{"n_layer": 8, "d_model": 96, "n_experts": 32, "experts_per_token": 1, "d_expert": 192, "d_shared_expert": 0, "activation": "cubed_relu", "moe_layers": [0, 1, 2, 3, 4, 5, 6, 7], "router_score": "sigmoid", "normalize_top_k": false, "routed_scale": 1.0, "balance_loss": 0.00195, "balance_bias": true, "router_bias": true, "scale_expert_input": true, "init_std_router": 0.019, "lr_router": 0.00169, "vocab_size": 8192, "norm": "rmsnorm", "norm_eps": 1e-06, "tie_embeddings": true, "optimizer": "soap_variant", "lr": 0.00703, "beta1": 0.95, "beta2": 0.99, "batch_tokens": [32768, 65536, 131072], "seq_len": 384, "train_tokens": 387200000, "steps": 5053, "dataset": "wikipedia_en"}
Below are experts of layer 3 (counted from 0) of a mixture-of-experts language model. Rows are named up (a neuron's input weights, with its number), down (a neuron's output weights, with its number) and show model dimensions 0-95. Each number is 500 + 40 x the weight over its row's rms, rounded and kept within 0 to 999. Numbers have three digits each.
Before each expert's rows: a language model's description of what the expert responds to; "mostly gets" lists some tokens that are sent to it at least half of the time. This comes from a sample of Wikipedia text that the model never trained on.

# expert 23
What it handles: Apostrophes and foreign particles. Apostrophes in French elisions like l'Université, possessive 's, en dashes in scores like 14–3, and French particles de and la.
mostly gets: "'", " do", " special", " De", " Col", " Che"
up0:537536470488528464479567450473434517553424478451450582471484524549486529497506466522568465508479503505473574537499535545488457500438523426446470526489467494481548511464535510508470549567415428524380545517502511458492518459465495503503529562435504491552467515554513560500508483510510516437
down0:509549553549530516481543423507552443532448480445511445536530443567504484502502572552574510495489525563514518450474510521484583470546500529398485530496543462532476494570533455429472493453499534457487523455518503534489488412503456542479528503536466491500553457505545430457471515428462504517
up1:464444530470553481506495535513451505540474431456461494450551541497460458503478519486462429550508492431488489459475533594505496574542455454490504568456532421509497489528530479506444518541442548501437583455564535541478479555483515447533540567497562547503509491463469531481464538484498425467
down1:536511599562460515484495492453449466444479397512517449513501476414528529474521416496532490437475498533496495478466535522525504489516502461475505556523512474528459395498500502512513498535535509434415558457474496448473534426571478505482479514403499488484498463585490479512499558511557489483
up2:530470533494490527511469456534506513453497506437565518594425448493555459613528457505454561497481485555476487492595474503538503543534479500547472459488543466465559524485476481475471476452452412555444475524487444494444570450489466507461496513528468510538531494458438460545545507543516485459
down2:512522513461436532421508513523474513448500443524466534548445541478568516488540456564466466453490533525518478507511533528492513509490416501577457450467497461467491466502536504502559506471458487471450455393431421502506504365520465542495504504517481548484431456493439459484520496455459476501
up3:569545529524484504532575531429468515456507461505495468543514482494468578536528529497482499510448468524495564610433415486526466401469493453563464492477470496477499491530556493517509481527477484506530499454531482482440584475510448499494543437496487541523555482498413451533475573514524548546
down3:478548503577445438461473481441531458531484457492529462508542455424507530454370482443580521431459477459535503488538534487502518451531481517574463490499491477552508504535516494461532493440443497469466527546453453505454484446512517510545529518492414453477506526521563497497503496430549562474

# expert 29
What it handles: Mid-word pieces in names. Inner fragments of place, taxon and technical names, such as Pot-om-ac, Sol-om-on, chromos-om-es, and the last digit of decades like 199-9.
mostly gets: " stat", " Ell", " Dor", "omy", " Clin", "my"
up0:446422509472552486523531487457503474522502479483493509527512458521527604536519553486481555505435541586485544527522444524450451514480535559476507508513541471512505455506446515516492548607449488476565500506465491506423502485474529463532540464445514536549543482517428531513420553570489425545
down0:461505465521492557481533468406489555489458442501465446493560492450536475460490538521548546545511541486572539490495488543454517465513443506486485537467469492446484556478605525472539437502483544454511529522538472453537465478493405483433454487502524564522483472480505500452501461595411477537
up1:504476488542513444520464608473538516492473549418531488558481516589500497492487560492466542482540528507441490528487441440489441473568483482526481573454477486477527521474460518510518492507450511482533537515470538480511501575519559594511487462547529499522455504503454537526513451531421579400
down1:517501591504498498520532512525603497541499483435475464502475595553505543556559548510496410483481420463472513537468535517464483488490522459487494482495482521547533559585471511505489494490440507471432532470432477493503555512539466493479469594540493513531460557505541444484574485450511557542
up2:433426457587578508477456480485512453525518507507462476548552501531560475489537539495471395502500528467383520551529482505593493503518466536511420486476438497533471529531494478417509498486543474496478477481471549533484486588506488513496505566477465504547509520408499501520520537545537502461
down2:527505575563534562530496490507555462541498508446460522540465507566534492561496453507553601474513447577490482593511489504518500486542528495477516469486474536537559507524479445438573502452549510517445463574488485455522430483479493498448471522501465540458470570489434453516574486471450487486
up3:495519505437466457510531525495505514496519505471472500494561475557485436558477476507529601505509461520390533528485548464501508487475448520504460465493539459554432508499469570477493505518434478520582466531416490496594539538509525520537444427514507449469467525452534468608482479553511503530
down3:475510481495446522510484538543480522473506614471535502513448515540579531590454439478567452532514464475481511471527503510492463467467512523470454438471528499513500491578490544469594586538535459515533516489483461559535493529477495520536529521410484502537554475564543494516556514490604491538

# expert 22
What it handles: Sentence-ending periods. Full stops ending sentences, often after quotes or brackets, plus periods inside abbreviations and decimals like S.I., Ph.D, 45.9243.
mostly gets: ").", ".", "\".", ".\"", ",\"", "\","
up0:571494505588459482477517535478533498485531491541498469511483528469496478455480484502422534511478519425480548526489487423529516390526561450517485466552451491430450474520459513501500511526500474562429473562486481437523517509531507491528431461477588439493470513477496530560488572485516537392
down0:447497528488504544457558548491489503523539497475495527479483495488460565486590542514531474524483422521506486459545448499489516565534453505473511507467540501490549477498537512478558481535490547582451523446600477568513526507609488592483432534440536469495505491543516551469533516542534419554
up1:482449509500473499537494473427528489532453479484488528503484499508514507516512498522471531528509564515488518503547511485448513490512579496420528567505559532440602490516474486501471484509404419500523473536569508421452529482474574428536479452469497580545567506460425470498466505580442521541
down1:500496501524441482492437522532558470579554512469497487490502532535511476476507512541438472491545484569515444490488487549487476394533459433506479440445496489521544454551531521550557590443545527475436550438497467502442417412487497524492524526516481446482492540521503455526525489444552502445
up2:472480547464512481527514503502463510529536459423443558491524493466505517516497460483431495580490483480440551564560518488421479502445579511463567526511549531510488501517423461494546460527501552472507481531479547513497542529503512451466521517483489549557489430493449456575487554642509497531
down2:556501522514503465468526504530530564500419488501572473524530455469496468532494526547500484486457473509499506476451586537421512529477470468622479547556448556464570532498559460453525560527464470489504522574530480478512490573482493497465501578500516532482446494467520452544502535410486512569
up3:445511480479468530551512488464469507543448446495467523493503540485524510463515455456450529465487500409497487489527487397458498560497524494505505444466560519536584532500509459522500494543447513489500450542522474432492490576500513424566524503428513570553494505590434452495486598521501502564
down3:530503517523453391521502455511440542526500580481533500543516445535496429508520449524589484465449480489455545532463463553527490505488473550502549502474468537528484508504479563510469553418511503567544578443427540470501535509499469515459416550495551518459468567522502527521574490522499462524

# expert 1
What it handles: South Asian name syllables. Vowel-led word pieces inside South Asian, Arabic and other non-English names and places, such as Ab-u, Mah-a, Raj-asthan, Pr-ash-anth.
mostly gets: " Indian", " Bh", "ya", " Ak", " Kh", " Raj"
up4:454555475512459503521450502467481437510487484480446493580506524478448500559527490455451501503510543557546521576544522547521434489469547421482469483512558438507569522441549581532487404555528502437544521549495438504443462475439543471517553547509491510495511477462526486552531469507444483491
down4:567539484513560459482552482507425533546498485416519453494529523548553525476458492573547499500477413498503527507465533561495487561496488522438423534447440467473472519549529465476511569489439475434506449514482506509573502541469522497506471474517538481414556462488536441483549587471509528494
up5:455531496502570556527494492528517526407520553561413503503497514481476543490447552595516503435536510484493466555484527513465457437432449512441493529471478541515579517503516500566529503541469497489579470536411491457527514493488536529445496478473548543480537516537505531493457486439503406453
down5:530479497496527498536483540442501540510550529594567487473422473477587452477568498507531444451449543476529484480537530599449506498542542528505486480499515541495489522475469554503611452483505488486471444530537470483527465523526453493535413487509469480608464512495582490496509481550489517546
up6:457546531498546540464512461500457485514537502486497527524540551499495567448493561546512493477510455417481428525495523450414493476501502507469504547510413470551470489461510433400522526567590417464540516471467493429460498461491555470515444482453479456539452474468512523442484436515497473514
down6:518525519532524446481519527492423507496596503521576481487504475514544469523486568580492486461507514531442482446431544531411463509499464480496489503470555524523460414546490503474610498516448530435464587485467525459512530510556514507494502548459474522518509424490591538450514517485533477507
up7:495544480584480475534539453469468461433483444488465453541519553464562497483463420574548502525552493494497504504504492515487492475551471456507489515512541491513479479516465502513438505513483542534492466485595454551543488429476396483431554450461491514628543454468517536534454454483515503478
down7:482529502558478533438482517484462460502434436515436520492485508483514548499576438455459454476511479472497506563454450539562512452525514512567529454519539535537542521513489550455512478444553554482439435421511440576489400456462494507505533473469433485546465517499483491454534429451491510488

# expert 5
What it handles: Mid-word fragments. Word pieces in the middle or near the start of common words, such as sc-al-ability, indic-ate, v-ide-os, and trailing year digits.
mostly gets: " tri", " med", " mon", " equ", " mod", " car"
up0:444475578490494444490492451491487469428613521537512463515489403496517503512487505446526476462536496451469548459468484505464504514528455495502529579506552513496539492380398557572483508514491449518512492502477527446550452467526503540550505489568533567552522527538510504474512444513461488506
down0:536457452560391550493444496541477418453524512525499412514481515488561505481477483488476452549549474571595487492487529556487491426532471485519476469498502434487532415516548536449505513519519521437443475424386489518548508485537475483459531481522501525491526503464487475495451495484483535479
up1:512439478532518544525556503512522481541508498480507555473520501508482502431419491482466425552475479489533582447523526490513536424492453510529470466464524541473481536461433558512608472549473435491507446495475467580474500491472499515481471450489461525461491555454524476497419558550405478559
down1:479402476499497504471489537554440494425495502537530485555514535486456527517485550573451449503528512496473458515462560494511475539544478562468444491513576429542480469511550531461556432515536436512558460492517484489546519422483434432524497570563501486446532462537442553558479479513500503519
up2:512501500513529584603522557491467499506458453527474454527516458518503516462501474572451510491539475516520607548422498463483616524524445467498556438469480529514533479556534454538547523494542544453469508482515535491527530466523485501505457466432506543467463491458561466546503486484462545587
down2:459483510541550517628476464566546488518473508502478452463482545546548558555554547507555512502505489515505490503406511553491515499529538542452546445474575551489499504521543471507490508459526588500505445496447462542508507523487443447491488554578467472506492496566486493564595458463483512485
up3:484446509478474454512513502509502420508475460521519486572567410527443505498477461478429407446515528435461478520512516488514547492462521479469485505480555557439472568516466489486522557534535510438518488570501526518458545484460447438567521503548470507530493515507535492604569554526461446533
down3:542516530536508528492472591491473447545481472517498454493518567481506496446526540468546461511549485539527482474515499536500466444561500525530501520476437548475457486446545556485561562526570584475512581494469502506458514484555426549546492499549507507460536480447504550584475382476538497468

# expert 6
What it handles: Romance and Latin word endings. Endings and stems of Latin or Romance words and place names, such as Tempor-al, Amaz-on, Verm-ont, Orig-ine, Sem(ifinal).
mostly gets: " Sem", "ico", " Mont", " Real", " Latin", "ature"
up0:470448490474562437558495490465488505566500485468503518492510475449497542547450502493419519545476609555408484511526519475493540494474528470500574532501530529501577552493579487514468501544415495480548429499542528489507579545442506504451442485453497570537529512465474531463482504556498469538
down0:506511492475464459451476510569530464499497504506538460488529443520527480523501545528513413497536401432468535447510517489502412491511491535497538435509430515537511429551482524606557482437526526477516530503493468488470434539457511530505569498525525503484392525516467442466544481575534524459
up1:487525435451501446596493541547474507436516498465497441531469430519550536521522542532504465500517498529484528503483528544435546539442512530539499537534547556473573512593505496506519537496414507508505495521445455501471469438529579452499491488451563540439566478448518467517496481494403491456
down1:497529464465411449504532507479526450535447456503504541537520426505483494575537510514495490497543523496577490454373548482476420501474559505483494500448498472496492501536534505492492455424537516463461562461540472493479507448580471446456565526545532465550543525486494463406527532510507557486
up2:543576535414493500505453462496556544553506460527508584468480510455439534413488514546568433588491478466451496465476506509516559501515493464570511538536577456564496469495465534537569479574545486533521497453474550487491485484516501535476453469507570486496535509486480485563433492509539483463
down2:549486431503505434550494446528405492469551496537469524575531495522548538487509526495466531500509509521546496447495542493557460534516553495526475509442517491544494399466492541546562512539522493380531506474490475475422507527467491536551503487582468457478503592526589484506511543517464509529
up3:481509483520454512455555486499474573526502483432433521589440508464517505489511491456449509488520512506551523550480489533431471454492493524416440501498466507514515494490464442495565503472567499423476556554506563462566534504473503448376506465456486511533526481494488485519532553556549475407
down3:535453456534440524557551536514458522470484457496484505561554573557465490436494462542554461481507508480487476457397496509501501462548529481443470475473465497481476505543546557528532451446453559442479497457402416547514540490496466494565577463440491483479530454438495529496481553497492502491

# expert 0
What it handles: Word-initial Latinate prefixes. First pieces of longer words after a space, usually Latinate prefixes or stems, such as adv(antage), comp(el), aff(irmed), rep(uted).
mostly gets: " ex", " cont", " comp", " exp", " int", " att"
up3:397487511463460517467480473510493496537504571530488512456474484530551468456461537442480561520508507539480444549481490518527513455532587562512492477487481462454507530525397509460490528573446507500434487491484449529512451474532492398498475455568463509523483527405560506552422517523534531496
down3:494481511532476540468513494499550526551455442528455437476499517508565526467492500413455534571524486566524518428483501438513397529514508502531500536455447440565539444504521541456510516492521517537455446480481480501467490537499543517472524445484438563460461487507598500438513589458538526555
up4:494505462494430449480533521462489543569530540487505525435449452464446495533548464571557539410563490499448504462546491512470468455453564443456498534473501552505550549563497479509517414477505501567474481484430463480500560493440512494426463481477534525492543484518486518458401501492542485528
down4:465525421504528479526485553486510555480497532440488488474500485504407463580473461565546528495501441458475561565459583502503469509461460451450473474463455532573529501480442505498513519447500523544478536455529482516514621498490510484524578489478480536512470546479527513464504526524463434601
up5:497516484493509512571533509506502509485530514562469482491481472476423472459510537508498608491491522504453510543431515529512496574438526473469478473503555635562497451551438501485553416528510523464472481503454429522528441547459455491515526433575504533490460485494488529540477523436433492479
down5:511562507533468577458518470498554540496482509518479374508508500507454493438490537498580522554480429478465488537480483475551566517489486580449419476549529523523503445480459538419587459489497497463452496484522492488529498395529403516466465481480516499460510551459515499495484507492538505486
up6:460459513535389475498575522512419478490545488476453521571482523516475537467567485509559525524452472456454593602510507433490501464488488468473523509506546512524489556454507520468469528475479577551532481557503484455451512490527499556490455425474496546574468503508427526536460456509473479484
down6:575486485483450520525458517505489475540501568582419509529530487391494479457517455488487481541466561443466492474529550518510553481578485454487483541529533450456510523519458451487488531452544509464481554484501621505481501489547500527494479480432456439588543517539514450450523511458504501455

# expert 24
What it handles: Inner English word pieces. Inner and final pieces of ordinary English words and names, such as h-and-led, ye-ast, ph-arm-acology, m-alf-unction, Sund-erland.
mostly gets: " Be", " working", "idd", "asters", "day", " same"
up0:547509433551500521536525517487420516534496476438523517546487509550544502517459514523568510494496521527512546364488485420473510451461500562466498527502473523500585554439536425463553499466515469479485488445521495460525558489509499472482469479531480517541491542541521521512518490445455471641
down0:524535399486504546463428495533487493483556469459431489470511431596440571502479515523583536532495460485457515544421538536561467489578509546538479433506512544463542495532526509503539516472499489598502514452483477548473482523486497468480531478530482534447464513496478511498581464477571481531
up1:474577549571507482521440487453519469565435438443530524505530501517564558550544502580485474505508486548500479514516458499515450568517490466475568479468543615504449497465504481487485526602464494467485524526541472458481479507511530465467497496533520429465439514575498542511484457464517514582
down1:433504503617456514478458472500505424514506488526488454523528508515441469488487588509559498513466416493446492570516436484503553486502423521494507430534436541466464508462505424501503477491542538477519548445536458516463466517571393509519538512457492532491547464526528500482558506515442474531
up2:533471508496564536602476455516521479480570417495575500449503522492479583491509573476452565505483483489488444502501532465496475475464472534540489493507518493506536530522498472474542524461502481465653415520527496434518462491474497522504502513449576532438514528574542446555513504482503533523
down2:512549439445441526561569541514521553573466496474471553510520522575548425502499540556467492501555469524492481463464525451499486507474494503409482464442547584502550543485512471440451516532532558513497451446461407550495518505530569493506496463502481550484438495539498453454496549470524464519
up3:421405481532572535470485475492532416488546511512450526453499476501564497516483433562488450534512409524484510502550480494540440529466499511485520565543520461525446476556579557432487487615495454525512480506527536492488468548497452500498484560506515517514508559473570493486503484471496428478
down3:387481508511443520437499508492552474448536550494540463555455497437554466497494485473552476545499463514421421507486505473467583528545507525565468515469493475498539525492482485467457494551535532458444515486446455497488463524402518583544495525468483473474515508546545563518508502501448600497

# expert 28
What it handles: List and table separators. Semicolons, colons, commas, dashes and parentheses separating list items, names and table cells, such as Hermansen; Mike, Genre: metal; melodic.
mostly gets: ";", ");", " —;", "\":", "\";", " ;"
up0:480552501461527447496487498512512491486558555478539515554511463500472451501504506422467494504526547499617553446491509567525524469499539431480518502547540451455508504463468522536495528469547533511526413461495414506387543486470516556491459477474440550550515416522514489487434510517444444487
down0:498500546511481519500556478496462531522535473495484478505468469525512432488504549480500437455418508606570529415457544570471513545502448489515517526391542512480483526566575462580474573526513536537529526432497482562539542519479484487523516544474535509517465500578511466466570513469512500507
up1:519518499519571518504498495514570482473524517493563539496388513541498544523434473439505518404533470536529586486490460501562516438427476481490525511500502495462468550532577489525505500441539454480452562523434493480445481469519551435490488528451561513571498471541441538516555549468475487493
down1:496532455621482489467560521517471527525445539487510491528506501486470417489482530482473543465470537538525471542436530530518567489483552496521418529532478505445486566465633543557545517464495495466550542461493482513456500479535518489524537543415482499506456479507534466485515478510566533404
up2:491536521435567530534481477551518464471507467405477515443498564476520580526519580508475513461452559526442512536514474524522528489407551535501532509567530473492515479446387477518556525562472508468515466520501513509499562550478584525502440505477475534526478489462448535572492540536482493459
down2:513460536499497483445555521466487497522471451481479553497539525449520516488510592558483489462408487517538483465508444495499549435476537487520510499567532506483467516481522558484480505460496529488524469428492554570493495537472492472437422602563488473423520495426526559493545533471490614469
up3:419501545453519477563471516514458513467467467533556503506537506552558532531501427432414523517512493520473494435541465492437448460474544494461543449530509491491520520487432464535481463531500528497580464620500544429458548492503542455501497492479494530510528502447483584483432527535439490536
down3:532461446474473504507453578516513420476477517467517520528533510497468581515450614511446513540512592571512495521521561524533548477516551536432465453516471456459535530547521501560507524579566481526537468492496511445434527543489491599529521461531520476479447532522542512527540496488484533497

# expert 11
What it handles: Capitalized name pieces. Capital initials and the next fragment of proper names and rare terms, such as C-oc-oon, Hugu-en-ot, Mi-oc-ene, Boz-ol-jac.
mostly gets: " C", " Qu", " St", " Gre", " Mil", " Mart"
up0:492469536553495512478483514528514504501475413524434502500599456507463551517459460447495555463496542468475528542507482501595580489497384473449517450492488417459497574474542530441417446515514518543518474486440480526538493520518438515505480438441482498488527568495503474502442500480519513522
down0:553523460518499541496481484537429410508471601455544506499531539456516541531507486477505527491422432527478442494489508536461447492429439487508489512343534514545524494504518499545453453541490453492474551504547488564533554501516485486595538498508511510522528517509492497543555478475456543529
up1:479451550530566486464453543410504556511442475422460460546549530451474493480556467456414471462531452500471530534548502486538482492486461447492477427548481530563497521436486521472431503515536454530556591459489518555501561518499561502502545514486534468502581504514556450517512504515479492542
down1:441547525459546521443435568496489409478502521493481429541533468518494525467521528519573507514516460435493482557492458506496498360588522476515522498479459445459532505473460487541526526500487535523538452539488459528532495556559476549447497546533444516525484564472499536548569511552458509486
up2:490493498452462508491460491512482592504516536507443473421574558463436494572500504472467455522515491452517483437508506546475560482550453428514546440441502527447543487471559503468541468518554479565542483521457490468434514535491559450481531468506491541507558462431498530591565473515479550508
down2:556579464514463515488479535483450503503518466450513523473492477522473490460542512507438512516560492462505456448563463521444542505547474499481481477442510501557489498472483506513568427461510473454503529492490523486442470544528518414530554577624464537384496487559510515485480534465581514551
up3:515434534419475512577534471482511477492555503489506508477480492536491459447531535548503492548440500574488451515487508464551556460503473506472446517449531460441538460520431512498467487520535487463478489474470428523524510473470505420522510388526455555577486525447469471579457593506471527551
down3:545490494490487527580524560577530537481490551485559460523500491470448528499472528505544499476444485498473519496499574495505516527455479559504463503413548514476447502538463527460537469474560517601451449512377495470517472571533536398481489524516480537531513512503529520418557486493515529440

# expert 3
What it handles: Mid-word consonant pieces. Short consonant pieces inside compounds and names, especially after back, out or a hyphen, as in back-d-rop, out-d-oor, juris-d-ictions.
mostly gets: "-p", "-l", "-d", "-f", " back", "d"
up0:458484530600474475506515514530510462514441475530503545485477544507500530458609539473530538501506478544449447508548471463521499470528521488459592457490558469484475490509485527458495533488487445496532471487507479531386451483465441501508495505498557470528532488531430451507557392595478567483
down0:498496535500540475517530474492491473562569539509457550572583508555549488479487470524574416488506481557519479512515523519478584510479438441467515517457466510477480518468535511449529538437545489483402533425541497554529553437493545511513478457514491425472460540578530468478477510445435497483
up1:484433490548531475479489484413540525468537544549503504450516456546480516531515526531420540602458500502491527596473502450567456544513477518546451515513572514476544471487480464518547566541495528455484502482495419554554510465434437501534614518452465494463502500513520513502456493519462486477
down1:453510473489467479424514456451543495480579545462506477467543496485499519513543546510545500493498490480449439506504416509427491538539486439498569462478465465571506465540548510452531469484456501506568541582458524540471517401489408514406443481547492530477491532495522447542508442487525469497
up2:536584479468586525529527452483459482518508499395473531461531499422503590436535562483532473508509528539525485514436558491470515483405464490553462509497574442523565517477498443496470495548500532514523470507462506506474511551499489573538470477520530486407488488485538453496519490546581464489
down2:560516507505549473510494515514516548501503453473512517466480594599470495512473567517436557455498500499500523549511458549459526566604470536519506431445454604508536505528487466459562503447492511505460491497459518533499494508551563495515444511519442550575539446522519474525514429526458480548
up3:418490500460535506483578501584479429563521543492492471496516456443557525492468449516409514526480501490523514450489519511568526457481499565509592514548477529508500484530452477544510529560567525482496382496514513467518471515488517612484468557497468575438494490516521527529525481521519474469
down3:537563482488406469563552530526511465544444554542553495478568509469453491564456533464528510519544538557473461504474464432495390466489489490524492525497489484472558501443450475436511533496457626479476542459496473553476491525502493458487488502537468518540497533522540549502480448513587479466

# expert 7
What it handles: Mid-word pieces and nouns. Pieces inside words starting with b or w (b-ran-ches, st-ub-by, b-rick), plus common concrete nouns like song, band, rock, film.
mostly gets: " b", " song", " band", " ra", " character", " air"
up3:462533481488527431505504420546570523468499448528529500503439479490494443460449472495458498476431460503592549489565523496536592471512504545493583470549530514479500487544497538440533482583515496485471449535547538514505575468513502539459488454533453464439538473522522529470542459486489457592
down3:480553499507408510499473539461502554468547470473575532511541535487439511511526556466609401588525523519496477480485534485500604475508467551460506473445498474490446462494475565534535512547548502504475504516474524493477519516494409529520494557494500507494522509528568513487532573573442460468
up4:479455515514481587478521550480417447495506476541558508459479480460473506514525505536529585510447468495481578476526504431504500432470480496521559514457508561558511465478478502427500519490476560478431480496520524501497507507512493520463493528437566544531453500588448576463476511461515417605
down4:501505503537420492484492490557502530404568490510507493466464456568560540454520534459531473541466459512472482525450435576509438437563499539518577537498456504597497454524458441481556477508561579466490509491434470506491436490534527485490447518474530515505505551432488502525476563498508499459
up5:506505493470528532522521469497504509601417480463521479502491417489519509499508532495506541459473534494578552397481492491427500542462492482507507542561499563491480538502490519498595550436570488516447494502519520561434514429498498521501564492529440522409482469495463513596472551531459516527
down5:531505547511478465483538514522492415431526465502501471589531480543430540492446493442494493488505473513473492528516469492519464522497532493416500523440442483536556504492544464518492416530517459555460445472506360451477573478522477482543477526473392524499496543530511496551527496443443506495
up6:471498468546498497494495542494527487573449484436557585524463508467497555535463483564518473535505479456439546474485474483518501472570498465493527517580491527443487530562476489530458443534514517424514490498502479514485477503458503581501598519458395422509497390494494535542559483455521495471
down6:585522549526518521528464499487530465488481535480465497461486541522472470522484520504510470532499492540514566433448522505532563497508460418477537441407487495582457520533512519514527563490484575459447536465441423542518438493504481524455540541490483474440512539523547461530489517416607475446

# expert 20
What it handles: Politics and infobox labels. Words about politics and places, such as Party, election, President, district, station, often as table headers or labels like Preceded by, Starring.
mostly gets: " Party", " election", " President", " political", " district", " politician"
up4:538585464493510492593506533465608454509573464529467445443477511488452513495524467482490499459539487467496486562537540487479498475498508505503545375497490464597449542543515544542503498498554450467492478501427459501432453528490468492505460539513543470507558526500446491530414525525464500481
down4:504539442538489415412488522547588496532472525487479476553443480457526442558440528539516499471485509517517499462510554487605482436625453447520469481514538512443454555497477534487510499562470506496491461485500465505507543515515504541566482534526512549439485496445566497532460553457504502494
up5:515486441520477544444477500528550544502504466456504521551536506616518505481407524469537550451456542527554413469473598549523547496483523474511540523510478464501551459468505478517513559487454475471490522512437533526525477432534531512453486500489541444531553407475480570581475489476505466488
down5:475559478428490487492448499633510475525489531471529530526476541482441447463472582576487519464544448438456467496461504453507544491432525557457460532518484496493480510441539511534460530476509543478474553488568540517575505535501449518499449488505463399502430521472506493450529451530495501463
up6:447487504547483522510498368527485520517519473497454583540517436489504549478539522413544453548462477474450482476523471399522460485537541547508459463448525451514482487530580456406480438516511581473477488434542562528475529535468504474509493513522512513535531540511506552487468506465464527515
down6:511542532468531497520466518497419483483498553410478522553564563525507549470467541526589413552549505479515442544506531470543512532552459496473508508449525513547454516517537499489480523535526468481553543541427528539520464544495524510467479438540473531474557517509555495577562418543520574489
up7:478500437482483506501556548516503591564524517480503495534481507507483531517536485559441431544497456481500501453457442466470560519513482464491471519516452540531438457472534473486446462534551489524574439502504478530465577520473429459573533531518542581549528509509427490456536508436434582475
down7:480541456502460523443545426473434453511465518502510486443489473488555490497563541530458571490541495471504511493445494523490510519565511525419576419410468517470483586505474514503522530463548558540402572510504521453549474435541418518511475482490487527500523572546511472506499494486475461511

# expert 10
What it handles: Line and clause endings. Period-plus-newline ending a paragraph, often after death or location facts, plus table-row ending pipes, closing brackets and quotes.
mostly gets: ".\n", "]", " along", " California", ").\n", " Ohio"
up4:475487489477496496506513497497486513483509541543453486517518503430468462508448536382499467540480563538462434485479452506453487468470457460494493477542486490436541512505568496556474471451533448456592492512507512439600510441393489476494483473501550465511489450546465460528585450562514509555
down4:553499537548534468470518544470484496576473531474496505506569535468482428576556452507507492525490533536483466471582481544510507511452561440479465495503499467540460462537552529546511467471521467515537454513501546462479511431416576585469486500463541500467522522519566454563543425430553518517
up5:493462491493507493559520524450536534494544530486512580493515518514471442464464495427493479504491510498600508530546559522517514644511521546498488508463544479528489476483500500487508430531499471496541572558503556560480454476540498468502471532511594543508502467406498560466578502545580503529
down5:487516490536482477571446460517495437543554519430461499598568545449559479538529457466536466536484471494490533488540522562592540465475474475494446487471527463509515528435499489501530499446496541473449491548422455512474561490468509503542562536476451508457449497523443443403461481481544504524
up6:484520492475506493532522526524521541450521605398479470547521487521500448546470588453576472526513533510541486471568466486461469492487510360493429545519534470466570541495458520494487471524478387541515515499485529517472575506430477507531520461528500488489533492509530489454452469477498495469
down6:566534513521519543457498528560481422516460527494483505587537508491520523447579517479451517493486477533471477537511474483476513585438567493523582457409479476502456461551536515477470495491540515460544538520442497468516485574475468479501480502519552511401478516505452483504508401441424537477
up7:466502551540521471553500483493446554490466485493504536580506507526523557509495508464517535435491504524577558534473428432440427476426489540500568513537511514510469501563488574470576486476501541478503483594483475484479502494565537502533453580452483525574480480520459507511438414504473545515
down7:514457548593559471485519510543525498504486469481560431521561473607492444535519579499593418474520508464439432557464487542461534479531519490441471473434511460513476499515504530491480479519516461426451555452502502433538523491544516532473533574518462508531474465469564505500532491469496503485